Experts of a small language model.
Size: 9 layers, width 192, vocabulary 8192, 30.8M parameters.
Training: a variant of SOAP for the experts, 2966 steps.
Below are experts of layer 4 (counted from 0) of a mixture-of-experts language model. Rows are named router (the router's row for the expert) and show model dimensions 48-95. Each number is 500 + 50 x the weight over its row's rms, rounded and kept within 0 to 999. Numbers have three digits each.
After each expert's rows: a language model's description of what the expert responds to. This comes from a sample of Wikipedia text that the model never trained on.

# expert 24
router:552587493473523479576431499490485574493385493505389468555461428413487484425519509449531562575525562426491484466455459574538525476489483459406587
It responds to: Articles and possessive determiners (the, a, an, his, its, their) after prepositions or verbs, starting a noun phrase.

# expert 0
router:499549533512584479613491467499485487503513421436491435424479472498441524559509537489512472558543462481508434563453439548473398499529425482483466
It responds to: Number words and quantifiers like one, two, three, both, each, plus north/south, often before "of" or a counted noun.

# expert 36
router:398443414457390436533491497413454613484473434467547497475505603534498639522495473532464586381443491523540572465592511436483469558434482499603457
It responds to: Pieces of Spanish, French, and Portuguese names and places, including accented letters (é, í, ñ) and prefixes like San, Mar, de, Mon.

# expert 6
router:516591579563560488521494453562470565560548406536452458545475468418415534541511497445539516524544443447460466489462586597503474567523551425457456
It responds to: Past-tense verbs, participles and their -ed/-ing endings after was, is or he, such as released, built, collected, staged.

# expert 35
router:527463553438555512457489559425429473542522538506524440504402457501504494561437536503455463469459398395521520422583565534415395492460436460485459
It responds to: Month names in dates after on or in, such as July, June, plus word starts in biographical narrative after after or before.

# expert 12
router:431452530480490502426553622475479487498574561598557576446521424438529426494485502540550509510507476389497474487413549472464474545565585528479515
It responds to: Sentence-final periods on word endings ("fired." "amendment."), closing "==" of section headings like ==Reception==, and "World" before War.

# expert 33
router:520432429415559504424514528480439557483457559418566498521462450452597450497541463486465569406497563422492477578522474503489479513423510568530498
It responds to: Given names and the final pieces of surnames and place names, such as Thomas, Richard, Clarke's e, Crouchley's ley, Vučić's ić.

# expert 7
router:529481567503467473452471526521429552577482456504497496516480429572511524472551449512594455498516500534515518515527460494522545512550457510563470
It responds to: Nationality adjectives and country-name words after the, such as American, United, British, National, Canadian, mostly in war and politics text.

# expert 29
router:415549463405526407543494501496455463518472596455599550497406565456505462490515541493484577509559489486493405562530433412521417594552504511470442
It responds to: Line break characters ending table rows, list items, infobox fields and headings, before the next | or - begins.

# expert 9
router:536532556483481449405516481448494500467540486547619494464539543533544444430565390497545524488465584477555462459475527397494454489407542479529430
It responds to: Short letter pieces inside rare words and names, such as h in Euphoria, c in Atco, sc in landscape.

# expert 14
router:471564478524486503434489418494476491586485580493530390537413485526538453498456449402448475427491569536492542524495480415413458405510579589517440
It responds to: Word pieces inside Indian, Arabic and Persian names, often in cast or election tables, such as Bhatt-ach-arya, Kulk-arn-i, Kh.

# expert 17
router:515573566445500526461480552587542458500602481483427527515424531458570495570451530553465445394458430484514546394506490500451514454516461517506554
It responds to: Nationality and adjective endings such as Iraqi, Hungarian, British, American, Jewish, and of after Department or University in institutional names.

# expert 5
router:534444494428513553510503466478446582529380489622478527444485550578564503506412526496490497439438444512494497542487497542475551534464511509555503
It responds to: Pipe characters opening table rows after a line break, mostly football squad and statistics tables, plus list dashes and field labels like Born:, MF, DF.

# expert 30
router:462551513415522431500461472467519456452435504464539464435517570438565515536560507524440553557495550484671452480496537544495537506438428558504558
It responds to: Standalone small numbers with a leading space, in score and statistics table cells or counts in prose, such as 0, 3, 10 mi.

# expert 8
router:433592462488460422552502568462510585541475420551442514557462525528437499497464339519427491416484539544478392482535492493444555460509482407506591
It responds to: Clause-joining tokens: "and", "or", "but", and word-final commas like "area," "house," "enemy," in running prose.

# expert 39
router:513555430520420533521549443503518435474532447539512480466528465548377449499511492610465484531503460543530485425502520545420487475447448538476433
It responds to: Concrete everyday nouns and word endings, such as water, land, park, fort, and th in depth, length.

# expert 38
router:427540419447521429561470511554432520461451581465577553438435556438516464508511542452486549541528467492528414555544410439541427597548495471488390
It responds to: Line breaks ending list items, table rows, infobox fields and headings, such as after a unit name or a film award row.

# expert 31
router:506423513557510495507511452496507540480489511612507561393512553428516524530510438461448548477486514551574578564619414451517442499537503542589504
It responds to: Word-final y and Y-initial words, mainly in quoted song, album or film titles, such as Rainy, Happy, Majesty, My, You.

# expert 18
router:478415493478521560522551529483437479490468428432525510597456524447529516527435543492502515607513569505440458469514529586550533459458620595421571
It responds to: Prepositions opening a phrase after a verb or noun, naming a place, date or group, such as in Maryland, in 2001, from, for.

# expert 3
router:518497443454472520457494572544535534441481487514567504550583539583558476326553417458422460451432489575507602477518437426443477509508461517550422
It responds to: Pieces of place names, mostly US states and cities after in or a comma, such as Kansas, Wyoming, York, California.

# expert 21
router:444525507525541459482604562449535586480546555449536450448530492517510514512524533535498444541430528561503501461451534391529500570535520507472472
It responds to: Digit pieces inside long numbers such as coordinates, ISBNs, percentages and year ranges, for example 000 in 38.21373000, –2, .0.

# expert 2
router:539430468534566460546553484402538467483487595424557451564461488487457483575439456543452569474553481507502508576450548544517481447520477530441502
It responds to: Auxiliary and linking verbs and subject pronouns in biographical prose, such as was, had, has, he, plus -ly adverb endings after He.

# expert 19
router:575553521463500595552477480450555445583540545444552569374557520631449622535460507511598525520558458528437633544482565475545462534467459548519435
It responds to: Field labels in infoboxes and headings, such as Location, Total, Coordinates, (age, plus the verbs is and was.

# expert 4
router:423477453492536532498475484592451534531453505479450513586500525470564473561449553524526460527514555447525427530438521456555514548540453578429587
It responds to: Pipe characters separating cells in Wikipedia tables, especially after numbers in vote tallies and sports tables, plus semicolon-suffixed number tokens.

# expert 27
router:552462522442505616593458497479550423482543487554528460513530544414520479537451524486466469380536403402490502444585451478416457482473479514492397
It responds to: Word-initial verb stems that take -ed or -ing, after to, was or he, such as disp, prom, conclud, describ, premier.

# expert 11
router:553527518488447502499523462540478450475561526435496454505463491539480527481496507552520539418455550459490573508528563376460619482504499539499411
It responds to: Inner word pieces of Latinate or scientific words, often taxonomy names, such as uc in leucocephalus, oc in Pliocene, Soc.

# expert 13
router:543521612511382464483556517519487540563496501482462460469546426521509525443501561535518484548432560450481533535442411518576519419459562600478513
It responds to: Competition words and the in sports text, such as League in Super League, Cup, Championship, football, Pirates.

# expert 37
router:477447568473575483519552517444425424563479447501466496537448538586431549455428544509518480514460512507498470559399469591455597492549513449502543
It responds to: Role and office nouns in biographies, such as University, President, coach, member, headmaster, minister, and as after served or known.

# expert 28
router:395513500426486456525508561548544508453576602536577496530503543443542465504503516416477518569436465428475504484507478483506532523566615535510512
It responds to: Closing quotation marks and sentence-final periods, especially after song, album, and book titles, and abbreviated genus names like "E." in taxonomy.

# expert 34
router:553478511540524516496552590524601565433469503481472469500603531577424539499479487496652435486512447578561483485548437524587470426428541557444529
It responds to: Infinitive or range to and modals like should, can, must, plus first pieces of line-start labels such as K-ey, T-rack, Se-x.

# expert 15
router:498520568597485557460468494524521501460477589552484580571583459516566524545516381476551511455527462549522534508481477477551417478544466477504446
It responds to: Short pieces right after a word's first letters in ordinary nouns and adjectives, such as im in chimney, om in sophomore, anim, car.

# expert 25
router:504513469637483459445472597427522528474528423482426474441531410512465606522448507511537464535582533457492519583570426570571491498557410544468477
It responds to: Common abstract nouns right after a, the or his, such as year, way, number, role, style, intention.